Experts of a small language model.
Size: width 224, vocabulary 4096, 40.1M parameters.
Below are experts of layer 7 (counted from 0) of a mixture-of-experts language model. Rows are named router (the router's row for the expert), gate (a neuron's input weights, with its number), up (a neuron's input weights, with its number) and show model dimensions 0-223. Each number is 128 + 24 x the weight over its row's rms, rounded and kept within 0 to 255. Numbers have three digits each.
After each expert's rows: "mostly gets" lists some tokens that are sent to it at least half of the time. This comes from a sample of Wikipedia text that the model never trained on.

# expert 35
router:131089135162142078125114113158110153091159120149122137078147151114105147142079098101125111165125125146132106118109149104118118149114143156141115117077153120150155082113195118084131174115087142126157178120160090086101165139100125100113157093129153112130122145115122142101150077153061170095129150106149114183151179138105121104106092135123139142119123108125132103127121151121124090106101151139112103136144143126159120131115106102152141113134132087158136122163110121096162131155132130148092152104112145113130118124129170147126130123124120172119122107123115154104119101134164119124112126136114133164147097152124150108093139171142112135138136158103110170137088165168140148134099
gate0:069143134139123087147109108109118125121146106141106085124112177109125131124131149117129142131105144153133167121123145107157141158114144140119200106106167118123131107162162116124059121142127137153110060154096102132117112068137172113121134137145122169134138126181125117133134169072143142104166095150088176108101103096122138128121100146128113094136147149117115116145101121099107142139119163150139144114155079097122183113116157131102140137145117103143139146110107103067146147104149112135153160155156164151122119116102118139086118140118112111106158125141155137096148132118134132107119099116103170127133162115156114129096143056123138125102137116128130136146115158124100163116133
up0:157134080144103111125140178157137145086121108172106134114109127092115132104153130176098122066128127123193138123150094128148165133131137121136149166163126110147139106110112098115125128122090132133095147129140108120137136142132094103127105128122151140112134113151137181122140117139106100108126147159103115106118141114193121125114161157177107128127143138146131149143155109149101107161147108196130128158142121142141121153120160109177094136092123096126142130134183135086138168135104155129143112121158172136099105125145124149156140099132126154135104071133115172131165122150165156090114145152110112140138122121092137072130114101125092114127158122143129130110149125071103087090160
mostly gets: "R", " USA", " Q", " Cup", " League", "RA"

# expert 27
router:185096135146179111126111132136138177112126150108127180088098143104121150163126113097095122130113117135105112163100135089126146108114109182175104129129153119151125099083129117104113128115128146139140136109144093148107143129099120145074171105118126122102154152141106126097140140131114163151140173108147102147126121117128115116101110136148180162113139188156097137104127151115133095108112151179113086115146135145157181101113070114149118124101116091123130136114138109117145089112129140159124136147091103068132122140149147146154116146131092124120120121150084144086095097125160103112168161103136118137147120161129137101083118131181152117134157122134114155113096141126129164148117
gate0:131116126112123113121097117090079164143137132170160127143116127145137100132143145129118126092131094135129125104143174141166156090160126121113108137096113141162112135150120120105100120142124144099149099151099116154160166101132149109127154127187139096126122163146147171146116133120136082127139136097158116128118147131102116130117140102174130124123156124169136165109135127124141184119138116117159120128122166138115096138123170122104120163130161155107120111119154084178101175150139133122153108154170122119109134121117128122165114121096105124130088146122131071070177160146122088167135122183130109107157172140097150134090146127114151136142124191120095168108131149092095127117178
up0:094135143139160157142149137081121082152134143156145135131115100128117138119081131126175081144087180154133103135135123122129147093133113112137091118148107110118112162105098126132132145178105131120078126126173147136107133164137117117166081135127156135112118132099091112114142109155134144138127145147150165192117115120138153138124107150134154142134167141130100119158171130111135099116134112126123145163126073142085113118140107120112134136173072142130118150133142137101096101156126093128187102136095092146110148126137126144159142127127154160117175091150134121205148111144110126186103140067114116109124115098117125107129107128175147131129112086166141106162108120119126125124145
mostly gets: " but", " as", " where", " including", "\",", " when"

# expert 26
router:158098151146148060122143105127122166133143108085140121091120165083140180092159114134106100137117144152115129135117112133137134099109157159121136103145143119135157104090146118123133112112129166139157114088130127162155105112112111132134124139120160089124135141086140109127114133065090136161130161079152136171158127130123104076102122161111132172110132126151121116142138135129080093101151153129079126113140137102131116122133124119148129126132141141115141133096146110087154103132138097147114135087130143123080122124119156099137051155136112147085121102129127116118120094130172152137139172167155141143145082163156152080134142166144123145160194136148160149119113140134158148138126
gate0:112094138157131142114176153132115101135096127129130147105130106209091088110101101134161141179138123133139186130106121116158167132085146118150152089129142151114118118153113135105131170137123163150156126119139121140149073177120106078089103112099111114163091175123161110147138114137122184131115155121136143180158168139087135127118153132134129106130127150113158131144124150122128119109135126131109106102111071128121140097123132121113124142160107081113121152126201138132132121121131084143103107132130171087139160110135110105124128126129157168124110113113141133130084129099158131093163092124114135129121140090130122153131184148090118117179115127116099143117128149146135122117152
up0:163123156100156144123088130166138155087160137115133073170106165137108164140134093154140151112116099122157098136126116147125144157168113153152119153123110089112147156108182106137103135154092121140101144111149138109104100158151170148094175077110133082127129123123160134080145159083107110132155147123132143099101149123142158157086171114086104103118097148150123130121087161169126130134107116145137116130131113122100081156164131112097099122142106100129133130116133118131156080117114134145149107141168124109173116110123135123138098142127159153126128141136083140128129113132131153129109160098062112110159125144120112139121113147073133128113067127179110133143097148141128112117134
mostly gets: "=", " information", " Location", "History", "See", "Personal"

# expert 12
router:183095140158140079110124087154138141082129127108146170133102161127110150141088118103101089146115141129087120117105150108121137125132169115136125140123165080197126115090126132053133135131120134113135152124101117103130148086103096114071140126150128115140143160108110130100111125102102108112090124118157086157158140106116123089105144136139164143128118128189131139036139155137119122121121154152116100118134114097147139136136126115131111134130134117125145144161131100107135115122148089134097153108075146106107111133101125183133104123133110150105118126143119116109090136149165107134129135119127135115131097123138135101036171141133122157134138171111122139141111149133122153133111
gate0:126073097165121105113145167149120106110135142141139134137124158177143126120131154136069132147116156144137116125103143109094127130157134125129121131142142118157156113184071110108108133106095155142135160153076121118141118142161132104129106166125098133116136116113132150128099123157152096174155142130134118100133157118167131166116133094097136121138148102129146108155104150177113140189107159145117097132136096189138095159130121124091124096118141112117125102150154074140127104138123132136118114163145145105125130126122086115166174096181161139131113146128149142118157178131145156114109113169134117141101105120145152158094119129118084123172128214120139149105122105127091128150124
up0:130122121125123144161092134114122149105078128114137060084156116121176126129151129107148120157173131124114115100064124154138126122100131141131136125093126156171152142065137136086144147154129147098114146087129098152107141134093187091096120194153091103127146164127106166146115132130120110131121137154124142103108135156117135152152159118102155148183129114114136101183130107114099115090158138120133091146156154123138111142154077150090125106086135126160151101154107118113123125138159125156111118155104178074129135137103108154132147144137147134134132123121137140108145110151140155135126142155137130158136126136081132159121131177134099097109125149149106132138182099133168120124120
mostly gets: " Mc", "#", " Washington", "CA", " Stev", " Mac"

# expert 43
router:094114165142115124122111129162149143112143107086166140100073151113190141208139115135097133159110115122142120120123132096128126131107151144116092134091179128162142096103152071106139121123109128134116177140152125161140111147088125145111137147115155114104098143097075129121136082101082148137131123134160118127168148117146141110135114152109136137094149130150084085119144144153094134146099127118094088098136129117117150062122129115144160153136133127099110130199125102114162110142186135172122155130101165124138115138096182138171134128151105155122133097127138145107098120142179141128115127145146121142152117130111122120099098147118146119149146136117169112135119135149137139142111
gate0:124107157099078133115133104111076127145128168133113108151110129169089162154132172132117111116107116148165181129129112166143131136100096133156139116159137175182155142110097111131072124114105123115083142132120133113150110115120144115144150110095117151164095152084133139103087122177111117105124125104134146145144094062121113110151157160159137093143133147127147167075175100164116123137167143133116089138111113106116132084092143123183080161107108165131122120136159130125163140113134111132147118133156125099129150114121125083116139146125147100150135109117121123070150111124144104129127126119130140106150176154145105140128170127145120148156130154115136096130168110113120099105117
up0:161134137151143100137121126144126140088132117148103131145144139137139146107124104112098105128120136138098108107125150114121088113107106114055158117119111127135142112108109115107124169157121151136140169121130079177160102150116140137158147143101133163147146115153137091098119113127087114181106118210072149146102134171134169143130100109133155159095101066142121158124124136171078155136139128133129125123142127127103133116163129114126107116084097097094085102114134127123120099101130110127082115171123145116098150156137138116115067143148154169133162186167162122121146139171123141142108122146111080106159119094119126117100138134113160129117153122108115113151129136113119117128085
mostly gets: "ism", " public", "ument", " design", "rug", " activ"

# expert 59
router:129121149119110141106124082142143135106180120116157133108119143120137162129131086116106119127096104154102093149107128127115133118137158151129084053122141123125119110127164140119126145113115133116140149091199122122133098114104102121108142137122153090126113143120104137094100137125084141130114122110136111173122152136181124086125088162150119157114146147135100096120147155144105105110106149124086116133139135125173141085110080077142111179123143141082128145140164133106154103153146073144124161151078126097126095137115143167156126138145123137112096152171101140125131085145138123128095144130120165144172114163129148127119197109122173122150130133137121116159116170153136155147166
gate0:134120128150138131147140108081137123105095134139130134112170161135103100125163106140126160125145149129110072113133140139144156137124146123163118146126130111101136144109121146132138125158106128096150170138117083108154129121161136100195093129154123132145093106121083157139147119139139112172141143099151115103110143098092128141152155084097091099169130152162163126163079080099156120120121145153117082124149139136170142131144104159096110138141103115131136113158140110092144147120098148089149143129119151132112147114162154157118135148093143173138136099140164105153103135126084151168153135139133140211149110164109128099203131137144137078116105132111117142147119155126118113155105
up0:145152110136163159168092107072141154107132123120141133123141170156119126172142115148121090100094145074146127122123123134089122091183102142145139115115113136148076154127122110172156156137160150118093134105117108123155121149136138155165094107133130100147127132105129131133139142095142112104112134130136130126129154088103167150103151077156140105117125094151118153174118120130145118109146118109100145098095127101100160148146124130110130089123120105114131113128099150128121159175133115165091099066131166112144121173118100139133142140147138107122148129154146142103178138128083131156129176158152104166091125178139087134149139096098124130099110107122133183141136168126119177113102
mostly gets: " own", " new", " res", " cont", " att", " acc"

# expert 52
router:167091134132095093140109080157146125090164097145145146104146163112119138152107113102120122140103104170114149109100151107124148115124139116142137117140142113172151130113141109118125126103112182171155116100119108093119136119089087112140115099118169134104169165119104093094143114138175095137107147121167100170129134135112136111108099131134165144109132139134164106087150140170140107127102133122117097084089123125129145084106091121148083160098119139120105170197104101119122100147168140138075135137109143087089133129135119137128114159141111140094090117146121137094106118143118107125090129151128127142115097151116156118107091104122143146136142161161124170186136107153112156143135
gate0:110135151147113125119154134138125165131161134097099134162140116161165122146073135126107128137115152136138085084122104135097140133135152116137100119154111175131102154137082112104124182124101125118137106111145169152093107146128102158107112106116125144120138120117100183129103169156111139108165144093118142140145151092121169140156140162124159137098117113154142128165123129176135109168135134093124107124119123133128110165109133108171160132117086132146108167176134153130100135144111146172118127111127147101151098137121124056164151126122152094083125139116087085096122114147129157102134124097137141090110121164116070132108122153112180119158094140177132150111102127122148107084115
up0:088165127111125150116156141142120200144159131135137131170082142145100108151131146149149111108124154119136154103149091138115081139119151165188121113134091167106147141122157119137141133117112130107142122154117111135123108142119150162153155126158129128134162176152142090154107137130179123105093152128093115152160097209164113141136120117111156127127166097154168093131123116149146131154141148141130131129094133142122128143133093145151159109144150119110152117112135106152113144160144108104128128130107145161134106163131141103136148131123147106128128136167145127119154140097129199132154074147131137152115149159172129151153100054093166131111108135145162145101106136162164163113131
mostly gets: " film", " music", " Mont", " com", " Film", " F"

# expert 30
router:143113132137120105125111112131111172142115122170136150106102142080135132156137118132112095149130134161114135120085133115121116109096123177155095120150171070141149121122162123090118146104097150149135129141143088133124123106076095129087113071111176088110168152108126120135069160113140149113119159077137128109139141084158128127122105124127155121137166144130112106126118126132097098123142137117108117110123089112130132119122123071176117170122121110142139143166154094120175123167162099161148133184106125117119118135117103126153091128133142148115110159151108175089105109193161101106138160149105142166118116140139145126107121132167137105140160146178133140138104150134122139118164
gate0:121123135129141102108126132173136149097123142143143112162087136116148135132130095092152185105120129136157170095130114139131164153123148178171154085147150122097130112128099081142116074160131140103135108129125101122100137115095133115200154141132149105114150140140087157141097152098099125157147114102101119088095145177103122131126140116133109154165108114132127122155121132152132127112102152104127159122116133159151098128134150145111138093132136083151116147148104091122104115139111139195117150156082141099190148145119125150065106152058116135100131126125120123123156172126124092116109146125107116117138126123126105144131133097108127139132168174133129091081136168140121102143138
up0:121182126150130169152136143116091171150142112136135189105140169088114078110133131104143131126137134097105151161070120114131118098143136148118133115114102127129135087127138111133144117131099110147178110190103097147167110117155115115073133177134128100120173158136122130090145123112149147109107099119081096191128119143123126163131141190109116108133150142125146150130103133103142136114095143140112100137163172080101166152098171116128118157109137155109116137133131148125128135125143126125140149118166141132118145102162133132171089163103131165157115101125124137139139138166122124158158084126166158118138135158129124152139121091147128128170097130106128154086153094157099123119119
mostly gets: " three", " four", " six", " five", " two", "2"

# expert 24
router:122105153178128063130087121153094149126131084096170134136122149108115135110120093125079115154098123124107156165126198092140112139091168138135105163099154159163148120101136126118158174131088153137129148119141107139112122151099137121126138153118131146101173115118087130150098097146120123135090161101136109127125131137119127143117132161124134120087142130134111115135139102128082089124153132153110119115153115138113166106067124109167121121149151098120063146171114128121160124134137096145113104145104145096125122146129120142122120158197113114103109105159110126089116086150168106118121128155134147147132116134132133089089076120191135114119136150131166116107133137117159137136154
gate0:153147129144131121147147158150117082165126149140091146168101118093087095151115117116112128124096118137130126103099173128116143124091128106127090134128122140141141138115109109143131160128144124113120170118085141086135125124111156135136123120183145167102095134137174138111128115133140125099169126086130102162121152135187147154118118082195121173160118155108140158111115115134088149128124127058127132097143143116125083119187140112120148127124172127110139128127119103089130133180184130125134109108111088130120141102160129124121106158108186087097145144141139199139135121126147135131109162152105115106114075111148121112142122130163126131125115129111140102145134111145164159138170
up0:127158130159137114136101108092075126095139108127116127095126127146116143125144111104088138119138131157144111106141158105156128166139157066149146113143144087117152127105097115127115153083120108116122106139119108143191131082123156084102125116111070136133102153095140143127124131176099146136137127117072130132109109104098168140151123120165129152067152120124159116129108121145097089146124135142105072118102151067177139146136138125088129182122126127131135124142142130166140083136122133138112125146123163111092142117107120116141102142128139144118084106117133115138163103145146168147156127142175112049110120104125123117180111138109120110128116159105143141084166125154104134106125
mostly gets: "ific", "istics", "et", "ification", " rock", "att"

# expert 5
router:136099151164107115088117077139098158105129147119179141116104152110183133131052089115116110120099121136100103128128125135114145100101117149137152111133102118163119077118141098127124116096117154148131154113097110078157125122120114160128122150143113103120163169115142125130107125116158139097100152114124103164154176105104118114100116158124159111119143148178122124104158153135120135120162203136118123125147135160151085116121113141163103147120125107145131097126148108133130097143194086157149170162125102127106125096122115154175153143140107135101112153104124159096101123120154111113139156114160127133155119116170142125132124096137136084176137122166153166132148171129109130131144
gate0:072122152182105106152179112146123092116125102128154122137145141133132173126141158126106128126151122122135103162137109122142133129106093117187131113115145142116067135097143098128148103137139145098161119109118088158126128102089142125117108132154074085116098150130118104145106099101133135123143132150136158086168192129136109131095141153128092140118158135149117132113127087169113167150088169153065115126098127129132136128118168137125146131118119127109129141128178138162120147110139120159078118118118150167176079109099121136141112133148120146131091107084120108122125134075117151110177104153156105102096147084093118130124099062140126146123132113132129111104145125132128131118123
up0:120159086131089138154135135123099147135136106118116154083105155084168152167133095169143135130113141108143170128139082110164149173159097132103126149111119127142144152128177125109129123160112124113095171161136142098108096137094106127089150135096118158130108161162148132166153151155117159148078116121136160131149086125132129142090115126124105136103114095124118093117107138130113135157142082130116086124107100102152159164155110127146113119127148147099128073173159120211177151127164161098120127124132105100141137110141129163128149165155131151112133136126143159113148106119099084141100095123133114111148140135092094168091120144118145147144127138106115126130145115129153153103162
mostly gets: "os", " bus", " us", " bi", "See", "BS"

# expert 17
router:126115173131152088133095144130102146082139118135146165130095163091139195136114148133117131125106100165115137137129154108144111052099148132115108122116127113132135128068150109117114132074130169129135139112152118096132115140102157123099135098140169130088147147111128119104115106143120144147117167106145112133145144107122175124132081143117150157098141124153102108104146149151116091132138152147091132140119115157161163098092143129131103167109153115112063153139118131142150119111173103166100152178141129111122089141105145148158173156131165149125161139129145122103064114120156117080126159116124134117147133150124133113108108146134098082149131110113137114145155167169123149153106
gate0:087169192090154130099162090106145137142097139111139137147087115069141097111118162107108137126124099120129137129157138144101181093104144141172071102145128165108145113094123119110117160148120124112087099151145117149116125097126152118165114119105124115101099159092095153118116176127100153148144125121132106126140132118100101099138168150137174096112101188137150088127135158134147129165149126132096141172120131139137135125159128122117153092095159159122099141143116117097134115144168158140147140102127127148153148163128124118099157096139125114132095166113146111115126154110181107127143138123145107143180113159122144125099161116093154149142128135158125108100175143152129125160164
up0:145137150113106121105161170138117098112134122150169140120139155105118133131106169120125153121111116157137107133101127099143135148119136163128147179127116129091144135123125134157137136122147138159105167176163128140123160131166112125152171111134103158132159158159106119123140139141136153144151113086099109167177158133109131101155123114101126111079104141137093136134146127100112135105187136085103191078119097133146135169122116150134142164085150131145139087129162132108139142103089167178126136134104141140119134186154115104122120096108130141130125113150167167167092123152084131087126150122172114147141119130128132149094173116113176152098098097119136153135135117148164142107178
mostly gets: "ator", "cept", "ect", " project", "itor", "duction"

# expert 10
router:148114129143141103117090102124143146139112126174139178134081127116136102161121135129105110142119129149125125136105150121112126140140166125192127132150136082129138119123175122111128110119095166119158128131148096108130121112083130129109185109086124097114135167094124130091140152117101163121108151096181124151140143126170096129125129163136135150100137121151124134123137131136142127144107164153117113124106089155153129129121112113175080162117153103110103140147161080077151086174178102163116135155149129144111122123070136122138131161114137116102122139154127188135109083208131107131131180147112151134142116126132147132118132136139144139156182101146144143108121172138154126141167
gate0:122158109163151159126110118079096149129106089126092104107131088130136152144100110140144091148120145156186126093101151118132099118128124142134146136131116132135120110158103138106151132157114132142148129126145133109080061155159081070103159134134151150143133135115153126131127143150111174117141136166130100179107126131105137168150122110143151134156087105100137135166116133120116122146100090124152139088115161162113144143172064124133134084126107168121128137125170139137109109153171124127116143130144120110131113132118137180126151128098178132093116075137087157121146129176123150145093123139100116112151115134119115158110126146142127087154140155123167144136132111184123138151190
up0:156139128129114092126120133135114111101167144117156108114117109113158088136093167129128107138140110100135124155125112114116145126139109131161122109157136135096136118092146133150144091124100113108127136142147111118136130107090118139157143090094111167170135127138136105140121177159102122098150138079166183091110137105113143112123105160150128146199132099121119100108109143075129122152118142097178104095148114164133102115127123105109154126175146136156126091140119130127112117049073131133166165134102107130113119134118131138127098121136078168156121107150185143117167141109109103113114178143138082154171124147111121180089100148143130109138116091135141121124120146092153105127159
mostly gets: " million", " century", " kg", " sq", " lb", "year"

# expert 41
router:149093142160158094122101133162132137133092100164159149110156141087141153167103121134135131170117121157123111153103140130133136140087132183176111113078201108146168113108153133087137157079108155146123136148115093126121116082139100127142141097110162099116127174109143129100116113100142161131144149106148121124172113146142138129098088147134147121118139137102080090110117132136100079145128145169105124088117102122140130139133121066139079154130150119142140159156129104122181130170115118133106131124113141131113119116116092144147118140127117165125122127136140160105093106164155133148098125119094152127122132129148159103116147130151150079178145138177145118136107144142163137136168
gate0:123110080134115142123127161128109094126108121174111141103114142105104113131075177127108133130137096136096160141120130115143127125147179178107123123141155073121155165185106117151166125103114102117153061125136150128118105157103119123114131125138137187146165122137087122099141133135120111117110100106102115145130097139135122154132108130153147114126120116125096124110124103130137143131087148153119091090162135107147104086166118123084122149134120125077149094119160116102160162149097089114133146133160138154133153132098109142122130149119122181102134156130135157163061121086117121147081140121137125094129145150133138114087155080133094084132137182162103104096123130135130147119130
up0:148132106133111114155149150146157145111123090096114130126119141110134095141150107106093136126131115123163089154117171113135147113175111100153149112164135134128109135137101128141114160128122125174140115135161087171172146161141150095088126155147146124118142118168154127094145090124108114139072171137147149076112086159158155144118117124089123157123142168179167112195103136128101101151115137134169129109141165105102141140082097146137149129165132148124119161078126091106119168087151128120107117116117157134131147110069092123095170134125155153114122160127133126149121126125135130127115130121126146133146150117109130129150089181151154145135135099147145116125115062134127169144103
mostly gets: "°", "X", " III", "7", "emb", "4"

# expert 13
router:167059148138156108126118113162109114118151144112142177104122128133133123164145151118133112167104123150124113152115161137119160116109162137147114116108146127151143126088168136116124120032112156134122144146138146102105124136079099145093143140166131105126139162125108125114077097111150130133124154066127113142141112080122139101133097129118141143153130150118087081105111145126116112107129132171107125107151119132129121124109124095159084156116138110114110125180140089115167095153140119144124142119110122110099147129103062125142113133146118113113139140117094164106116133141165119163112163127112138167141095136162120091081143125162111080104155182172109158128128141158118148129140
gate0:107111203125137084145115137140138127119155159119064126086159103119171100080114149156137120093148104145126129151134130125168143132127186135126132165120096161146103099122115148129113140132125139090108133117115159119142109115155085094155116131113127098086120139097134148123111123126147126102147122138104111086134135140128134142133106148128152117101133098109143134128117140150118130143149132169079153108091125129178149160116154132088151159105077117181188121132099131118120094149149123111099084134139167138112168118106136133137129149133114139109112134148100112157131157110118140120143205131173123150138126108104134153114115154168114152123154099135167184195135125127099133139131
up0:119106129126092131118116114115150182079130127137144117156102134130124099133186141123151119147098131169133122107128095145109135153126151112125173133117127118142158121096139143099110113124156107134127136118146121134103143134106142090093116158125133158142157163132150094143146144106161115176133100186099143137184148124135115153153132140152086082125187134144111122142147104142158192158113131151142146160152114118142095103126124127114128123137175125115131106108109161141148113115122133120148159119090101160127118120128119131165122171139080115127102127118094188110140137106139102179098114117123155091134152133085123120136128116050150109169139174076115126091148142133120174108165
mostly gets: " −", " +", " MF", " FW", " ", " div"

# expert 14
router:131100145138143059108066085125118144073127158121134120083126150136121079110109107115118102141129134152091101153104139111115145133088167130137106134098158089169148127131157151101164143140141187104155125113122107092106109131122106166082139131137145152106119159096135089101142108111104143112119159091143106172135125129134095130125132127114141182102163134133141129118104127086122121115102164137127125127153094092132110111142125097131112126136131131113109153165133120106147079174139111106104140122126081127108132121129137148118107138137152169145113145174103172124104138147151139150172132151118172150140113148121128122115148129162118126177169164155104176162111150151174139145097
gate0:143119117130112116129109165119129154117165139175153096112128158103116126120154113090143106096122107135182122137141126091114142123160097119099122116124165119124109136115114083137092155118123139148139124104156142134143139175098121173136098166154112169089133115125140193129118107141111162169155075161144106150133195156134124156140154146157100149114122140144126208139151139160149129155112151113115105099118145161129106132089149114129140135139119135131172074160117109115144140137105105107107126149135171111157110145114149099145145148129157171158115085124098145121131135134173068114119068129145150152109113144104135159092123102113163128144165143131160105136093131127146125131114
up0:144099093121118127141098122140099141064104157137109103143139102151134147112141104130134100121173101131120113136161164115117171141088156137123124117140098159146114127097132119153110116119126137109142158103098148135089125100170147123163136170134159131130103097131133142095172079130097124107128152106173142131100200145132135097153083119149159083108108142130119094120119111120144096074135069099119111146164143147113131137145159127127102131139137132130138151119104166146119150154125143155117149120181146100154106138138090112091145110147117144147103098140152155130090128148094098122101139153147107148103120168177131184122144140145169164142110111146139129145102162070160126148126
mostly gets: " b", " B", "B", "b", " W", " Off"

# expert 55
router:133128134133141099115084093133155165126131107140135125109103143126139154166128132102122123134154152152123083130090152122118122119093149138131117103125121111115144095134183095113108149104111130120151122122158117129114093132074072101101144124104172097096133169091106089081092172116112158127103133094129127147102153118153106103116100163141146178104123159143138125136114138127087101103115127139106154132118123124129186097126069102138117157102113152113119142148180108133130127159178118169147160109104122121117138131114112149142065114170136166115090114146128146117132105175158073132139133143136131117133139151123158137136148108155140069120166150156132144158090162150114140151147
gate0:091117123157179120149077122119124121110142119123109111155147110113127124156139093137133108134154143124119111142088113119117151125138103095160099110140178193145172129114158100115129111070137151120122190142157111090141065131140121113153103156139118101111108099142134134161117115115117098119134109160124160130114125157142134164113121103114118118126109124133106185147154130139150107129122120130101106113136132099159093130109178142142129130155154079184079147109154106190093125137124102087135120112091088134160148136135108133143163155156125157117136139110148105100128111159130101187098176130134123130146131130120117162134148138112122188104156140126109144141120164141093082124139
up0:131130118116120146105129185165168141101118129147124159119100092072139114135081182135152133131121117124122107089138120125134116158170130146129153103143123142126103129094147173127160086137134127148124075147116164132086169187097118130086119114092157143118135101148120147122137110089144115157163149129127127097133161128123123139115088103137145123132114116151098114106138140121144118136085112152141113118117117128143122135148163129130134119130119159123124171132151144068138138129101177131099110139159167109143096166101125144111124124106120128099134209124151128154145109140101126150145119136153047146142161132118111144135110134144156103153111122160199137095103152149109093133175
mostly gets: " res", " during", " rem", " During", " prot", " inf"

# expert 48
router:110096144160119090122110092150111169108126118120124141090089146078151179107123138120084104175090131133107116166120116126168162103102162157144113147120153126170166142093145119137140130107105142139145107145111135141099139118132160122117143144151142136131148170116076123132068151141114147137149146095114132168165124090135162126114121189116137118130120115162133068141152153079118088094106130138111122140123110146112143095083112135180119102120126099125082183103109104122130110132139122135148142150128107119129115094078124155156103130126107121162125109100118148123083122153122087131143118091114119136135092143116146124115157127133157109139176131127154122156142150139162179155164
gate0:158076108108103120131117141119111126100114130132145152147163111133115148160179103060111110165093130149083112110135139122125156087116104098125112128139137126105121130145131128132151106109150115144154113168142129157167106119117149130149107115055182106139134109136154112130129135079106121119146114138161155178159115107140167151153166099142107109083096120117158151113100107136155145107144114114094111138116126103090173125166144122165120140113139118109137144156118101118147130138126146129173125125157125123162089124102162157111089131172159134137124104176091118131124208123136113088135122111131119100129167123154125119112137118107107145136147110148132078085102103100119111153085
up0:116086173123161125104118112122106126141092138111146146081143130145146107118146112129140136112170102139080128107146143134159111125110144102165138123141131094153076118121104121144112120095128148111135147122165104103110123148131087126158133189131097102120115103161148116160123138117100122151161108110125164132143089101138173159119159108140146115148117150126144169111105122102121079117152142147091134177120095148150160133133161104121093083135125110152097142142061134121147120180105144142173100153133115143129142141139160115139098128132129106096160141128126159184128127117135123154123148124108153143100111143099082107190183155159176143126179148106124130095132109105104114120160
mostly gets: "hyl", "ological", "sy", " Phil", " ph", " bi"

# expert 1
router:160117154137137115147113100128131130115147104107091142068108163125147146134179077109074165127123088116129132182134132113172115087080169120143107094099155146152153132093131080116134153095097143118181136145142138117126120157119153112084164131107145127134123143085101094137131135072110176106133146108146109173113126128159136119146158162142133145122159143194125048111153163105138145136105149113121140106143105145126153086119113134135108170135155094103104142170141118120149125162114131129099121125120124141102121150092152134148100169144124134149119085139096132124102132136158127157127123129108140154163102127115158116115113151131161128146150115148142132124105159147140149144105
gate0:145161141121115073132132169099103123125144120114104119107138141098123161132164164140151098084138137126120140134135111145122174102096151139148153137135121145159138150114125162098131131131131148115155136134103133100151100104129115115099141132133101125133168143122134131134117107147156119154170089121133186127132141139114141091160128175121144132104120104119171108108162100121115127118149128120110129145131121137114157112098186145136115159143175061123119108120125127124190100121095141092141130138123156139111101082131109130118113119093132152146077158100130103144131126162175160131116129101126108141096130120111175171149102127166107141106156089135081126208135156142129132069197
up0:127155111126142142109118080086141124155153153088126109166070107131145116120122152139147104135120101116135115128168088123135107119099140119110125140149155134153103097137114108135117163148158110161099135117132080160154131066133127131112137107134121159110156166093132078168139132157128096111142133116200101111090103149133142111122130175143134092124110141138109156104166076110088178119134166118118109139109115138159107131163112143115131137110080149140196175101106110130107127147144134131106117132123125129149128105103120116154169116120102099141135139102100137136113110143159153161125132096159129145153141094103126121112140120125124138137088155151146155091058140127088137092170
mostly gets: "′", "″", " organ", "í", " law", " Pol"

# expert 29
router:133118166135138106140111136107151151114137105124136153083107147148126159128079102127097129165144088160125145149087133118133168073111140143125106135141137096128140100093139122105151125104110164119136108118134092142146094110084109133103133137165128079124151140108104137101141133131090159109126150097172123103122129132129154141153132170135135135108134151127132131112121153119133103112101167117097096120128126137121154134119086116122143137116109141085100161145150105079137091139143106130086166120081160136045095131140105117157102119139117162121093116147113145095144070161120105125134137178115153141159093135133150137137137084148165139166154125170107128164116189128130140189125
gate0:109140140104121128102122107109144121101160148147143161138153120140161081075115173129082130146104132156117111120117120114128110167082122154121101150121184158160187109128117140165113116135145116117118148158113130099126177133138151092110088128112142111159142123150148126123098145158116133124126104111077123072125098130126089109112117115101167157154155117117131125202114088076111174111130133161103113161152120142174119143082127109136133170140136129099158119156150132097113148090109127128124090105172121155125129129140188139103125148143118127126132165175091142133113102091146095148114131129126126149162110100102118145174124101147122137128092120150128114160167145124124109143128
up0:125114113156150145097069111129154163100129110131150086164154080131131144157142053154163131128121155177147125106117134132109126140153143114143152135122123116110123142082132101152170091132146127128110090146177125146156128131109109113101110171088112156094112121121153089125109141148127101108106140133130113150166162076149126161124120116135130139092123114151105092179140082127107103120090123110103165128091091122167164135134112130063109100113114124099151140112100108099122137118125129151119110154131129126104147130143121152150119115102206121127105118133142098130115114163151168119125161157118142129113129103132098147135103144182114097108149153075126124165143119123131147153096
mostly gets: " re", " un", " inter", " co", " Gr", " trans"

# expert 45
router:185098148176150129139116103152142105100130124114151129089109127101140134166097121134090105170100133155100137131102130129174151110098153147166129093161197124185166114103097101155116141114118165143151150143116123141066124143148138114107140097153160113106111167117116103122097102112129117115105139117156125142153131119130158105140096120116137142116106147144080066143137146134100115122126165157074081126145113115119140091099099134136152161129089097120101134137106122062176134091109126167089123161102135119119102133128150130158109126130110128116136122139129126092108132158130115129154160094137139170127102115151114105112159130173141155131135140158117127122109139160108166115145
gate0:139117142155154138133152119118130129127137139153141096137102154100172156157106110136118114137127158123129122159149113132121114109161151120100115137115138138100138134169125138132122169166125109123127141173139155115139087137133157115115167104121131135149144115137109127197119142159121089117114170095125088186132095102166185136118154101078123142115087078138134122106143161163112135042089119114145102155173096090113146139140116111134134113120139110112126176141132098147076152152155175130107126133162126149114120149111111134165091116103116082154148150163164135140075104107091105147123146142121161126110167112116121156103150148109118155147136125138100132089106097107104138136129
up0:109136154089068096146119107127115103128111128092119127137147116134113116151123106119169100165103134150113143150125109105155152151146125153184101137113109128104158137107139170105140148133120099122106131153119134115131117113162143131111132154094144147132143137180092134107145129114137148121106134113145152141126099139113188097108096124130160097117153170133105103123163133111101096139112130139112188135101131141143085106146113168130116189144127162140091117176137133121162100128086102165122082087086132130146105152153112148149132142121120116151104126148141157114185112129104162103118156154154087137124140110158128122116099139121177190083120116097136131133121128128049160142130
mostly gets: " David", " Michael", "h", " Robert", " Alex", "hi"